{
  "d_model": 320,
  "experts_per_token": 8,
  "d_expert": 64,
  "d_shared_expert": 64,
  "activation": "swiglu",
  "moe_layers": [0, 1, 2, 3, 4, 5, 6, 7, 8, 9, 10],
  "routed_scale": 2.5,
  "router_bias": true,
  "init_std_router": 0.0188,
  "vocab_size": 7586,
  "beta1": 0.95,
  "batch_tokens": [65536, 131072, 262144, 524288],
  "train_tokens": 384000000,
  "steps": 3960,
  "dataset": "wikipedia_en"
}
Below are experts of layer 4 (counted from 0) of a mixture-of-experts language model. Rows are named router (the router's row for the expert), gate (a neuron's input weights, with its number), up (a neuron's input weights, with its number), down (a neuron's output weights, with its number) and show model dimensions 160-319. Each number is 50 + 12 x the weight over its row's rms, rounded and kept within 0 to 99.
After each expert's rows: "comes before" lists some tokens at least twice as common just after its tokens as in all text. This comes from a sample of Wikipedia text that the model never trained on. Tokens count by the router's weight.

# expert 57
router:62 73 71 52 38 59 55 36 57 52 58 39 54 32 50 63 48 44 40 26 60 55 49 65 29 75 33 76 41 68 67 46 51 65 59 54 60 40 54 47 46 49 60 58 76 43 54 34 44 48 46 43 61 42 48 59 50 34 58 49 49 28 51 50 53 49 48 62 59 46 60 56 41 73 41 54 58 68 60 40 63 51 42 38 51 53 52 54 68 53 60 58 43 48 61 48 67 55 77 33 49 61 52 55 62 51 70 42 43 41 67 71 40 48 62 59 47 29 59 61 36 33 64 65 43 56 61 72 50 47 53 64 68 52 38 35 53 61 46 64 32 61 73 58 43 60 58 69 50 44 59 45 42 54 69 55 62 46 66 45
gate0:55 44 48 51 60 35 44 59 34 60 45 53 74 63 37 58 62 59 51 49 55 41 19 55 33 65 66 54 66 47 36 60 41 52 62 57 66 54 52 47 40 30 56 54 57 53 47 52 53 52 20 40 45 31 50 48 56 36 50 54 42 83 39 43 60 51 40 70 39 50 54 67 40 52 64 43 84 59 68 40 50 37 47 56 45 73 49 40 67 43 52 55 43 63 97 37 37 60 57 33 61 58 65 44 54 41 32 55 59 66 34 51 55 48 73 54 37 42 39 50 47 54 51 48 60 48 65 60 63 55 71 26 71 60 52 53 41 56 59 48 44 52 46 47 49 63 63 57 69 55 47 40 55 44 41 43 47 63 24 33
up0:45 48 42 64 48 41 21 49 38 50 41 65 54 56 32 59 52 51 75 67 48 54 26 49 44 79 56 39 71 38 41 43 57 26 54 53 55 53 64 39 50 55 45 59 26 49 64 40 64 49 68 47 43 61 57 62 54 45 38 55 64 71 49 58 57 39 61 62 50 62 48 49 40 29 60 51 43 54 44 52 65 49 45 36 57 46 52 42 61 54 48 64 29 54 42 28 30 26 62 60 67 28 48 50 70 43 67 41 65 25 31 51 64 36 46 36 35 61 52 42 57 41 40 61 61 55 69 47 45 56 56 32 64 53 49 53 45 57 58 50 56 53 41 41 44 58 60 50 46 51 36 47 68 65 27 36 11 63 48 42
down0:70 52 36 42 43 53 36 48 73 55 58 57 12 47 58 58 48 62 52 53 26 40 33 40 52 50 29 52 53 64 58 45 50 50 38 53 47 51 47 52 33 42 34 51 60 33 80 64 68 38 45 78 51 48 54 42 63 51 47 52 23 61 34 47 61 29 75 58 36 37 48 53 47 76 70 67 57 58 44 44 42 58 51 62 37 54 57 53 33 44 55 55 50 52 32 53 37 61 38 43 44 33 59 44 43 56 62 46 38 46 28 65 29 70 32 52 28 63 53 36 56 53 61 50 56 77 43 50 63 43 31 43 68 37 63 35 44 45 62 40 52 45 53 52 37 50 61 56 52 38 70 38 66 50 53 51 52 40 79 41
comes before: "\n", "|", "==", "The", "-", "==="

# expert 41
router:54 54 64 28 64 64 68 54 40 80 50 59 67 56 38 62 70 45 49 53 56 66 48 55 47 53 43 43 62 54 63 50 54 58 47 33 57 62 50 41 70 35 65 62 65 65 59 66 52 35 44 50 59 19 38 26 45 47 63 37 51 47 58 62 51 39 34 53 22 32 50 47 32 38 55 58 61 61 35 47 74 49 66 33 67 48 49 64 59 63 62 67 39 51 39 42 68 52 46 31 32 45 44 62 45 53 42 41 65 79 41 56 42 29 48 54 60 48 55 64 38 34 59 60 48 44 48 65 58 67 56 57 49 54 53 43 46 55 59 52 42 41 50 58 39 48 70 65 33 50 43 57 28 51 37 70 44 43 50 36
gate0:56 53 57 40 55 27 60 62 66 56 59 77 67 41 24 54 61 55 65 59 51 67 65 61 37 62 47 44 53 35 59 53 34 50 45 32 38 73 76 56 41 42 48 61 45 46 27 79 66 41 32 60 53 38 41 58 20 34 43 40 58 68 48 73 58 57 58 28 46 19 55 50 40 54 59 47 67 59 30 43 50 62 56 44 33 57 54 46 61 63 53 50 57 42 40 59 64 44 54 31 51 56 57 49 53 38 46 40 49 68 49 65 62 45 66 56 49 47 65 37 65 34 56 37 56 45 57 60 35 43 79 44 28 40 53 33 46 36 50 41 52 54 33 58 55 25 61 52 39 63 57 49 52 26 55 42 46 40 57 36
up0:43 44 49 51 33 47 39 60 54 47 51 55 58 54 63 58 55 52 54 62 60 41 46 47 55 43 55 43 75 48 42 62 48 34 54 48 54 31 51 52 57 66 26 43 65 47 37 53 71 56 61 42 36 55 51 30 53 43 54 46 29 63 31 31 61 52 44 61 66 46 39 20 55 76 62 46 44 62 28 52 47 48 52 56 52 23 40 58 57 58 56 74 50 37 58 39 44 59 52 40 37 48 30 47 65 79 34 40 59 53 55 72 42 54 39 58 49 48 69 56 56 68 37 50 29 44 47 46 32 64 52 47 88 59 45 47 37 53 65 53 49 73 56 55 61 48 42 67 55 39 80 30 57 49 45 65 37 70 46 37
down0:42 51 38 53 61 51 55 64 20 51 50 73 60 68 61 70 51 58 47 58 67 38 45 53 32 44 57 39 65 59 57 48 45 57 41 38 47 47 42 58 35 46 37 30 42 44 68 57 54 45 25 36 45 45 50 49 33 38 32 41 43 32 48 61 55 24 32 56 34 43 57 51 37 29 50 23 46 41 44 65 57 55 49 66 56 51 61 62 36 56 53 53 18 77 53 31 42 48 42 62 40 62 51 55 37 50 45 52 52 21 40 36 68 64 54 41 60 53 76 50 42 41 61 44 57 60 58 73 43 29 70 61 85 51 50 47 51 43 48 60 60 40 62 54 58 43 61 71 42 43 53 49 45 21 58 74 55 81 60 47
comes before: ",", " (", " of", " and", " in", " for"

# expert 61
router:48 42 64 29 53 56 54 40 49 39 41 48 47 57 54 50 57 33 56 36 65 50 33 43 51 57 47 52 64 46 56 47 43 85 35 35 53 56 47 44 65 40 37 64 56 64 61 70 62 48 50 43 61 27 56 35 52 48 52 44 40 48 56 59 52 34 58 62 40 56 48 43 29 42 47 37 68 52 64 52 40 52 47 41 61 55 47 43 32 48 40 61 51 54 54 50 64 33 65 37 62 55 53 46 65 74 66 75 43 67 46 38 52 39 67 39 35 47 69 46 40 50 39 28 53 64 45 76 48 38 60 65 45 46 71 57 40 36 43 56 47 34 53 52 70 75 66 64 60 57 64 30 51 40 53 43 50 34 28 39
gate0:45 58 47 46 54 46 57 32 39 59 51 62 49 47 54 75 50 50 37 33 35 43 30 52 35 57 39 56 54 54 56 52 44 65 62 42 31 43 38 49 58 16 23 46 44 34 66 42 46 55 63 73 52 44 54 36 43 52 34 45 46 42 45 50 28 46 37 45 39 66 62 45 39 54 68 54 48 59 44 53 41 50 43 36 75 56 28 39 43 67 25 65 63 68 59 31 47 39 54 48 47 60 66 43 65 40 61 56 49 55 33 52 40 38 55 64 31 59 47 56 43 72 48 58 49 54 57 51 54 43 46 49 55 68 51 48 38 44 38 48 39 33 52 58 53 64 61 40 57 46 52 35 22 67 43 64 46 39 58 45
up0:61 30 61 52 66 61 72 38 65 48 46 34 74 57 39 63 52 34 64 63 47 47 51 32 41 62 58 38 47 54 56 55 47 56 47 57 57 52 43 62 48 34 69 62 38 39 61 61 49 60 53 51 58 48 40 50 58 49 43 73 42 52 79 41 65 40 47 52 63 59 55 40 55 34 52 51 72 40 56 54 42 54 25 41 74 32 55 78 29 50 61 47 57 49 52 60 54 64 51 57 44 42 50 61 39 45 44 46 48 56 64 37 74 44 52 36 71 44 49 35 56 68 66 64 43 44 54 58 41 51 28 42 51 48 61 50 54 35 55 63 43 42 50 57 40 50 36 36 52 53 45 23 31 44 69 87 70 35 42 32
down0:48 36 67 56 58 53 51 41 73 60 38 58 55 64 40 32 53 37 63 49 59 58 40 57 36 72 59 48 39 61 32 45 46 44 66 56 42 53 48 50 38 48 58 57 50 49 33 49 41 41 60 79 61 66 40 43 61 38 44 62 43 59 71 43 52 53 38 63 60 43 44 44 66 27 45 54 55 36 38 76 47 52 45 44 65 42 29 60 61 46 64 44 43 24 76 57 79 64 46 36 64 50 52 48 54 22 60 60 52 53 59 29 56 35 45 36 41 55 55 35 64 49 40 49 39 54 47 39 47 34 50 50 42 59 35 91 52 65 52 53 19 49 49 80 34 53 18 68 64 36 58 39 54 35 39 59 45 65 55 46
comes before: " the", "\n", " The", " a", " In", " He"

# expert 29
router:59 57 66 43 45 52 49 36 58 52 61 38 59 51 64 57 65 44 52 26 49 50 42 34 51 41 48 59 72 57 52 38 29 79 64 45 56 35 43 64 63 11 54 43 44 53 51 58 58 55 38 48 62 49 54 40 58 52 46 50 52 54 40 81 26 36 30 43 50 49 50 44 22 57 47 42 49 69 64 37 68 52 24 39 46 45 28 40 69 53 52 71 55 54 28 22 69 64 69 45 53 49 53 62 40 55 72 47 66 61 51 50 57 33 53 72 70 50 59 51 38 24 41 53 57 53 61 55 53 65 60 35 56 55 53 49 31 34 38 52 30 45 40 44 77 60 64 55 39 56 59 48 46 47 43 73 37 65 44 47
gate0:34 51 49 42 36 46 52 34 51 62 67 44 45 65 54 56 55 59 57 43 52 49 43 58 62 67 55 52 63 54 53 66 37 46 57 40 50 47 64 57 43 34 43 56 50 53 46 45 68 40 58 64 53 37 38 66 60 62 43 63 42 39 55 54 48 45 50 52 52 64 26 35 43 32 47 62 66 73 41 72 51 57 40 46 69 70 42 44 41 55 73 69 59 61 68 50 42 47 69 63 40 35 40 35 56 57 30 60 51 49 57 81 44 47 72 71 48 47 63 58 51 31 52 46 72 62 50 21 42 29 39 22 57 60 43 60 36 62 45 49 63 44 48 44 53 63 41 54 46 41 55 59 39 40 64 53 50 43 31 46
up0:50 52 52 58 32 51 41 47 41 60 70 30 54 22 49 08 74 60 42 51 57 50 57 51 52 40 60 54 47 47 68 40 51 62 52 49 47 47 55 45 78 34 62 58 67 36 41 55 39 49 56 41 62 44 60 63 49 22 45 58 64 46 56 50 44 30 42 65 36 33 36 34 42 61 50 61 44 63 52 31 33 59 41 56 56 68 44 48 37 56 55 38 35 74 68 59 72 63 47 37 39 54 42 47 54 37 39 50 32 64 50 46 37 62 58 20 46 35 49 61 41 51 35 57 54 70 54 61 60 60 61 54 44 52 59 45 47 74 64 44 26 58 34 41 47 36 44 55 49 37 49 46 46 61 36 60 38 28 47 47
down0:62 71 56 32 45 33 51 43 46 35 34 50 40 49 47 75 60 46 35 46 55 51 41 53 60 49 69 68 43 48 59 53 18 56 40 53 40 54 58 29 34 43 62 39 37 69 26 43 49 44 41 38 52 45 53 45 58 39 45 26 61 46 38 49 47 62 63 14 57 49 54 60 55 36 44 67 52 32 65 47 45 51 61 66 42 61 59 66 55 45 56 48 64 42 54 57 68 39 50 28 58 52 45 33 67 45 54 35 57 68 25 32 47 42 43 33 42 35 53 45 52 60 34 50 43 48 74 71 57 66 53 31 50 50 52 54 50 58 60 29 58 44 64 35 53 50 64 60 60 46 35 28 61 32 40 62 44 51 38 25
comes before: ",", " of", ".", " and", " in", " to"

# expert 53
router:47 57 41 46 64 73 56 62 46 48 55 34 50 58 69 66 51 41 66 47 78 35 52 66 44 53 34 41 42 45 45 29 52 56 59 41 63 62 55 50 36 52 74 60 48 42 76 49 57 49 41 47 60 43 40 35 58 36 59 36 45 45 37 46 67 40 40 43 43 72 59 51 27 47 38 39 71 62 45 38 68 52 53 32 57 67 58 40 52 44 71 56 68 65 62 36 48 37 44 64 52 50 68 71 64 59 61 42 47 62 58 71 23 32 55 64 54 48 51 50 56 55 49 52 43 37 48 72 58 56 54 59 43 64 62 61 56 26 55 48 33 49 50 60 47 38 87 66 47 35 46 65 60 41 54 61 39 49 58 49
gate0:58 37 08 53 51 56 54 60 54 53 55 55 56 36 59 79 46 32 57 23 55 45 63 71 67 29 20 57 49 40 51 22 43 56 51 41 66 53 36 49 50 63 70 40 36 42 62 60 55 64 57 58 46 58 41 63 47 46 29 60 30 57 26 65 44 46 50 62 52 62 51 44 28 45 42 55 44 68 46 68 48 65 40 53 27 62 50 41 51 64 61 50 46 38 46 36 61 47 63 41 61 32 77 60 52 30 71 54 54 60 53 74 24 41 55 69 56 35 42 57 64 35 54 56 68 60 65 62 38 62 65 48 63 69 70 65 41 42 57 43 46 31 42 56 54 33 50 57 56 47 47 60 47 43 39 61 44 66 47 47
up0:65 42 39 51 33 48 55 52 74 49 43 25 32 47 39 35 56 42 41 47 47 31 38 43 64 49 28 48 55 63 42 55 72 56 36 38 44 64 56 37 57 39 42 41 54 51 49 59 45 58 35 41 37 50 56 35 39 60 47 42 52 43 65 40 63 60 41 78 55 51 46 46 53 55 55 45 46 45 54 58 58 65 61 53 49 43 79 68 43 62 51 32 48 31 61 46 41 56 47 53 30 64 44 48 50 43 65 46 26 42 61 35 69 57 43 30 25 38 64 52 24 54 56 51 37 54 41 59 46 62 39 62 46 50 39 37 43 54 37 47 28 87 44 52 30 57 59 44 44 55 60 27 71 40 47 39 40 53 45 51
down0:45 56 49 35 38 51 36 72 13 58 36 44 56 43 47 51 51 46 43 51 50 45 39 49 36 51 59 58 49 59 53 53 50 28 37 57 55 67 64 46 70 38 60 41 59 44 69 35 36 69 49 71 60 65 46 47 52 32 44 55 38 60 57 48 12 69 54 50 53 69 45 61 43 44 64 55 68 60 38 44 69 49 32 36 63 28 42 49 38 58 38 55 78 45 41 52 53 55 48 38 33 43 57 45 66 39 47 39 63 43 31 44 50 44 45 47 59 59 42 53 42 50 58 43 22 50 45 69 55 60 45 49 65 61 52 44 62 51 52 34 81 61 53 60 58 45 47 44 31 56 38 37 66 58 55 28 40 28 42 61
comes before: "\n", ":", "-", "|", "==", " by"

# expert 47
router:33 41 39 37 58 44 43 63 43 49 55 48 49 49 62 54 60 24 52 40 49 56 66 58 60 36 38 34 46 50 63 60 27 68 63 42 75 65 47 48 62 43 35 71 44 58 44 56 68 27 49 56 47 55 56 24 55 44 66 54 63 64 69 46 51 43 46 66 31 52 53 27 36 47 38 48 59 47 54 51 77 61 53 53 65 56 39 46 56 50 80 55 46 64 48 54 51 55 50 32 43 71 29 70 52 50 63 55 45 57 56 62 49 58 76 99 55 36 59 49 32 41 62 52 53 42 49 61 48 63 50 45 49 61 56 46 54 45 52 41 43 48 74 58 47 53 63 59 57 32 53 53 51 54 51 59 42 50 37 51
gate0:35 44 52 65 60 25 60 50 47 49 55 55 59 39 51 26 38 67 41 42 42 49 41 47 64 40 42 43 51 59 68 69 37 49 26 36 42 63 24 44 71 50 46 44 42 34 55 73 42 65 46 39 46 78 67 36 51 48 47 21 65 59 73 41 25 57 25 54 39 57 53 33 29 56 49 25 34 68 40 60 36 60 42 49 48 48 37 40 61 41 52 46 53 49 63 33 35 58 42 42 46 61 42 65 39 48 52 48 60 36 61 52 50 69 60 49 45 52 51 46 52 49 52 58 67 64 55 52 64 29 34 48 69 43 76 57 57 78 56 51 42 33 50 59 57 30 32 52 62 18 42 48 47 58 68 34 53 58 48 56
up0:37 48 57 59 50 51 54 44 53 67 23 63 48 31 54 46 51 56 39 81 54 53 56 56 67 41 43 27 52 28 47 45 58 65 77 48 62 38 40 50 37 39 39 52 56 42 50 34 72 46 48 68 50 35 53 48 59 45 16 44 32 59 64 45 35 48 46 45 32 39 42 36 54 67 53 63 28 42 61 62 53 33 65 45 70 47 41 63 47 47 44 55 42 66 61 42 70 52 48 57 59 46 39 37 45 66 61 67 61 44 42 37 65 39 48 45 45 48 39 72 47 57 36 43 53 45 53 63 53 62 34 58 47 67 39 52 36 53 43 53 56 52 48 44 69 57 35 46 58 31 65 58 43 64 64 69 62 36 42 41
down0:49 52 58 49 40 48 55 50 43 41 46 81 49 42 39 31 67 65 46 51 32 37 56 42 32 76 49 45 09 46 58 48 71 40 43 56 50 67 44 35 45 50 35 38 52 50 54 42 27 72 23 83 49 53 26 79 57 51 25 51 32 66 65 50 57 67 52 33 69 60 42 64 66 42 65 59 46 45 50 71 44 60 51 26 41 32 43 58 65 58 42 34 56 34 44 44 42 46 23 56 50 49 75 57 39 50 45 44 63 29 58 46 40 47 30 43 68 50 53 54 80 63 34 45 49 41 35 43 60 34 58 54 53 53 56 63 58 54 51 57 46 49 57 53 63 34 37 60 63 53 38 33 50 49 32 44 61 51 38 51
comes before: "\n", " The", " ", " In", "==", " He"

# expert 38
router:58 67 67 30 24 51 36 62 64 69 37 43 47 43 48 71 58 35 55 45 51 55 45 30 61 52 32 32 87 32 69 25 44 41 43 49 47 54 37 45 61 38 54 42 42 48 55 57 48 37 35 66 51 35 56 17 49 27 46 63 52 41 63 45 47 52 39 64 50 52 71 47 43 64 48 54 67 63 36 45 58 47 50 48 60 45 34 40 68 26 75 45 45 44 56 46 52 55 47 40 45 52 36 68 46 41 44 62 47 51 42 48 46 48 59 50 40 36 50 64 58 30 50 55 64 40 50 65 57 51 71 50 54 49 36 51 48 34 35 61 57 48 57 65 50 60 61 51 51 52 52 41 23 62 40 54 52 51 63 36
gate0:43 61 51 41 46 69 58 29 45 52 63 65 58 57 42 51 65 41 38 53 60 38 30 51 69 63 55 44 55 69 47 50 51 34 25 27 25 62 37 58 71 59 78 40 44 38 24 34 62 67 39 63 62 56 49 46 39 64 38 37 68 43 65 60 62 56 61 43 26 19 64 53 53 81 48 60 48 49 43 48 44 58 47 51 56 54 32 45 57 43 48 45 68 51 40 71 46 69 50 64 46 73 35 55 50 24 40 76 77 49 36 48 57 65 57 75 44 42 49 41 61 42 47 77 36 58 55 53 42 54 55 55 24 24 48 32 40 51 67 43 43 41 53 57 61 55 47 47 44 53 49 48 25 66 55 30 43 49 51 39
up0:67 24 57 59 55 28 43 56 51 43 47 36 45 56 70 33 38 46 52 44 42 43 67 47 62 60 49 78 48 53 51 57 28 50 47 68 42 28 55 55 51 44 38 51 41 51 57 49 46 48 59 40 63 38 65 41 53 42 27 52 25 45 48 51 45 44 39 48 65 38 43 46 60 24 77 51 48 37 63 54 46 45 49 56 45 47 70 47 32 39 46 56 46 61 70 39 50 48 43 50 49 44 53 60 45 42 49 15 42 56 59 45 46 57 42 37 37 52 46 38 37 62 49 48 46 48 51 50 29 38 39 25 45 51 75 49 61 73 49 47 32 43 42 41 41 45 60 28 64 39 46 39 60 46 57 67 67 51 45 57
down0:61 50 27 70 76 38 47 25 61 40 64 24 32 43 43 76 64 32 43 45 54 56 28 47 40 23 46 58 41 59 43 46 46 56 40 61 64 64 40 38 58 49 62 36 57 47 33 37 66 43 57 56 55 69 44 64 59 37 53 38 49 56 45 55 64 41 50 55 57 55 51 40 79 37 49 76 40 54 69 51 54 40 42 23 37 47 38 44 77 41 48 36 26 49 31 46 31 51 49 72 42 61 27 41 36 33 64 74 43 55 60 53 63 55 46 49 53 45 34 47 49 37 49 51 41 68 42 47 52 54 26 53 39 25 22 66 32 55 52 56 38 67 44 42 29 38 68 54 46 59 40 61 56 41 37 37 54 45 51 42
comes before: "\n", " The", " He", " In", " It", "=="

# expert 59
router:40 44 53 36 47 59 37 49 49 43 69 35 58 68 53 45 54 40 51 41 59 48 43 50 52 51 25 64 50 31 53 63 56 67 51 57 61 52 47 40 77 30 53 56 68 59 56 50 47 36 50 27 51 41 59 51 57 53 57 39 52 30 46 74 51 39 58 60 66 52 50 57 21 64 66 26 51 63 50 34 52 62 24 48 58 49 35 33 49 39 64 64 08 32 43 67 73 45 72 49 62 74 50 47 59 71 49 48 49 47 51 49 37 56 54 52 48 32 63 66 39 37 51 31 42 47 57 59 43 47 56 38 52 62 52 29 57 53 43 49 35 56 82 51 55 52 55 51 54 66 65 32 64 33 77 57 75 38 47 51
gate0:43 61 46 53 32 67 61 36 32 59 26 65 57 38 72 43 27 67 58 71 53 33 63 53 64 59 37 32 53 28 80 47 54 47 56 54 31 63 40 64 63 51 38 46 60 48 62 32 33 50 46 56 48 43 51 46 49 63 57 57 32 53 47 63 44 41 41 69 36 74 52 51 51 23 67 37 42 66 52 45 52 64 59 42 49 64 40 52 30 58 64 46 39 51 75 43 47 26 51 51 59 57 66 62 57 64 31 58 44 48 51 42 46 37 70 46 49 21 63 37 55 34 63 66 43 53 63 66 59 57 46 25 34 55 61 55 66 60 47 69 66 52 42 61 39 49 50 61 45 43 55 34 65 28 50 53 37 45 67 45
up0:71 62 68 48 48 36 31 51 61 39 58 43 60 70 37 59 63 37 36 20 47 58 29 51 35 41 57 72 46 60 44 36 57 42 54 49 65 49 61 56 30 56 53 29 36 57 48 67 66 43 46 44 42 67 62 49 53 54 48 65 53 51 56 31 57 51 68 21 39 32 42 38 29 62 49 59 41 36 56 46 43 35 62 40 62 55 60 43 73 40 46 47 60 55 48 53 51 64 52 53 38 24 42 38 48 48 60 57 48 50 51 47 51 42 38 41 46 75 30 52 28 66 31 38 72 56 54 31 58 54 46 75 56 30 40 47 26 28 44 37 41 43 54 57 49 46 37 36 62 50 31 60 32 81 50 55 50 63 54 36
down0:53 66 64 50 63 66 40 52 56 63 50 42 76 38 43 45 79 55 58 45 48 67 42 27 57 40 43 51 61 36 37 36 48 31 52 46 57 63 53 60 60 74 58 52 48 68 46 43 59 43 54 31 61 61 40 56 37 41 57 44 55 50 36 48 55 50 54 40 50 39 65 59 46 53 37 27 55 62 36 48 30 43 50 14 41 62 45 18 58 49 45 40 43 65 46 43 57 62 46 54 53 44 67 43 48 37 45 46 55 43 44 52 58 52 69 60 52 71 57 32 26 62 57 51 69 45 28 33 61 36 32 60 45 48 48 33 38 29 68 56 60 23 43 55 48 43 64 61 41 45 55 60 41 52 63 65 66 41 54 60
comes before: " the", " a", " his", " an", " he", " their"

# expert 55
router:56 67 56 50 57 58 47 47 58 48 69 23 49 57 56 52 55 49 56 52 78 57 63 47 47 68 46 38 46 48 71 46 53 63 44 51 61 56 33 52 36 62 67 60 72 44 71 71 60 43 47 33 39 28 38 45 46 42 66 44 53 47 48 50 54 54 32 48 22 68 54 50 52 46 53 45 45 59 70 65 67 43 40 41 65 43 36 57 42 44 71 78 41 53 53 17 59 64 61 67 61 64 27 57 66 66 57 51 56 64 41 64 36 48 61 63 55 45 55 46 52 42 42 43 62 45 34 57 36 50 60 60 42 58 50 36 47 40 32 40 46 67 60 49 40 46 79 59 56 29 60 57 45 39 56 69 40 58 63 36
gate0:41 54 34 50 36 50 59 37 69 39 29 52 48 55 53 42 55 57 72 58 56 33 64 49 44 67 67 53 52 66 62 68 47 56 42 59 36 53 38 58 45 74 68 66 61 38 53 62 37 34 47 37 45 52 47 28 60 54 64 62 31 32 44 27 69 44 62 51 40 42 63 50 31 72 53 29 48 54 57 46 45 46 28 58 51 64 41 42 62 52 58 62 45 61 40 56 51 46 56 40 69 46 66 57 63 35 48 58 32 43 30 44 52 42 49 48 52 48 60 54 52 47 37 37 74 47 71 50 47 36 67 50 45 70 58 38 44 30 52 36 52 58 67 33 51 39 79 68 42 69 37 54 56 29 62 58 51 57 61 49
up0:59 50 43 66 56 52 46 67 34 35 32 54 40 54 60 40 50 48 33 37 63 38 48 66 47 31 48 58 39 42 35 44 58 45 42 67 28 67 46 58 39 44 36 39 49 69 60 24 62 43 33 43 52 45 49 59 47 67 47 61 58 57 35 49 22 60 65 39 22 58 74 39 66 48 54 48 56 50 65 31 68 71 69 55 45 50 53 24 71 61 38 72 53 46 31 29 46 51 63 45 46 54 36 55 55 55 60 41 60 54 48 61 52 40 15 68 60 31 55 69 32 67 44 46 44 48 40 60 61 37 55 49 50 26 65 46 60 49 36 49 48 42 43 47 49 38 45 62 68 59 76 50 55 57 64 41 42 47 56 50
down0:40 73 52 22 77 43 32 34 33 37 79 43 71 53 33 54 56 63 46 41 52 55 45 51 44 58 56 49 54 56 55 61 59 61 71 55 40 47 62 39 42 77 73 46 36 57 48 63 39 53 43 56 60 45 59 44 49 33 48 44 46 27 31 54 63 47 55 39 65 42 40 40 61 51 46 45 53 42 45 46 62 60 37 18 55 53 69 29 39 40 48 51 67 21 51 42 50 55 60 49 63 46 62 58 41 45 52 51 53 57 55 50 52 34 34 69 44 61 61 39 45 54 40 67 40 26 48 42 63 57 42 45 50 49 45 59 74 48 63 55 56 33 46 49 75 58 41 55 58 35 63 48 64 67 49 64 42 51 46 40
comes before: ":", "\n", "==", "-", " of", "==="

# expert 42
router:45 55 64 46 63 59 49 67 36 67 69 42 48 56 59 59 58 47 73 41 73 61 33 51 53 59 43 46 81 46 61 32 57 52 69 41 67 60 46 39 63 38 56 53 81 59 64 63 44 53 32 45 68 40 59 48 56 35 49 46 49 27 47 70 47 40 53 74 46 63 50 42 46 58 39 45 55 70 33 47 44 43 42 50 58 51 38 40 54 45 54 57 50 42 48 31 42 58 47 46 36 50 41 57 49 64 77 43 45 69 48 56 51 32 59 57 44 56 43 57 32 48 29 67 56 50 53 61 42 67 61 34 56 62 39 49 34 71 54 62 40 61 74 46 69 41 62 67 38 60 61 48 62 43 39 74 58 63 68 40
gate0:37 55 44 40 55 57 46 66 53 48 45 55 43 54 39 56 57 58 50 55 56 62 55 70 65 54 59 33 51 26 63 61 77 47 43 63 76 61 62 65 81 63 39 45 74 56 48 27 49 45 39 49 62 21 56 60 39 44 51 31 47 39 48 63 63 45 45 72 47 36 51 43 68 47 61 45 53 56 47 51 52 28 50 61 64 62 67 44 47 32 49 58 45 52 39 50 68 50 34 64 49 54 30 46 44 58 58 72 41 58 39 46 50 43 77 27 54 46 49 72 37 54 63 66 43 48 53 52 53 44 37 45 53 53 53 59 63 62 37 53 57 41 68 31 65 48 45 61 64 54 50 45 44 27 59 57 71 46 56 38
up0:55 52 53 43 32 60 61 39 59 54 57 49 62 58 74 84 44 52 24 62 34 54 68 51 46 64 44 56 40 46 58 42 33 62 38 53 61 57 64 46 65 70 56 51 58 50 58 35 49 60 43 42 55 40 38 36 59 31 76 52 38 51 64 42 44 75 56 41 67 64 53 41 50 56 53 50 61 55 74 46 48 32 47 39 61 50 38 46 57 31 45 56 67 14 54 49 41 25 49 46 51 63 53 48 56 50 47 57 81 50 45 51 45 52 57 49 60 64 20 22 45 45 51 44 45 47 39 45 39 56 28 84 75 63 40 49 44 49 42 59 51 51 52 55 65 58 49 60 37 44 39 52 42 19 35 58 53 58 63 46
down0:76 42 20 39 59 50 38 60 47 49 44 65 44 47 34 33 66 60 65 48 57 45 53 50 49 50 51 51 52 42 36 59 49 54 56 53 38 58 19 34 41 46 45 53 72 57 47 82 42 59 62 62 43 83 37 48 54 67 50 54 52 74 46 72 65 50 76 66 35 39 60 59 45 53 63 69 52 37 34 50 40 47 36 70 43 44 48 44 38 40 41 37 42 64 58 51 61 43 45 58 42 60 45 43 86 36 37 65 51 30 50 48 50 51 50 58 61 25 53 64 46 49 40 49 56 47 51 65 47 43 63 65 67 53 50 39 48 53 65 62 44 63 19 66 39 34 57 51 28 66 55 26 44 59 48 31 48 57 36 47
comes before: " of", ",", ".", " and", " in", " to"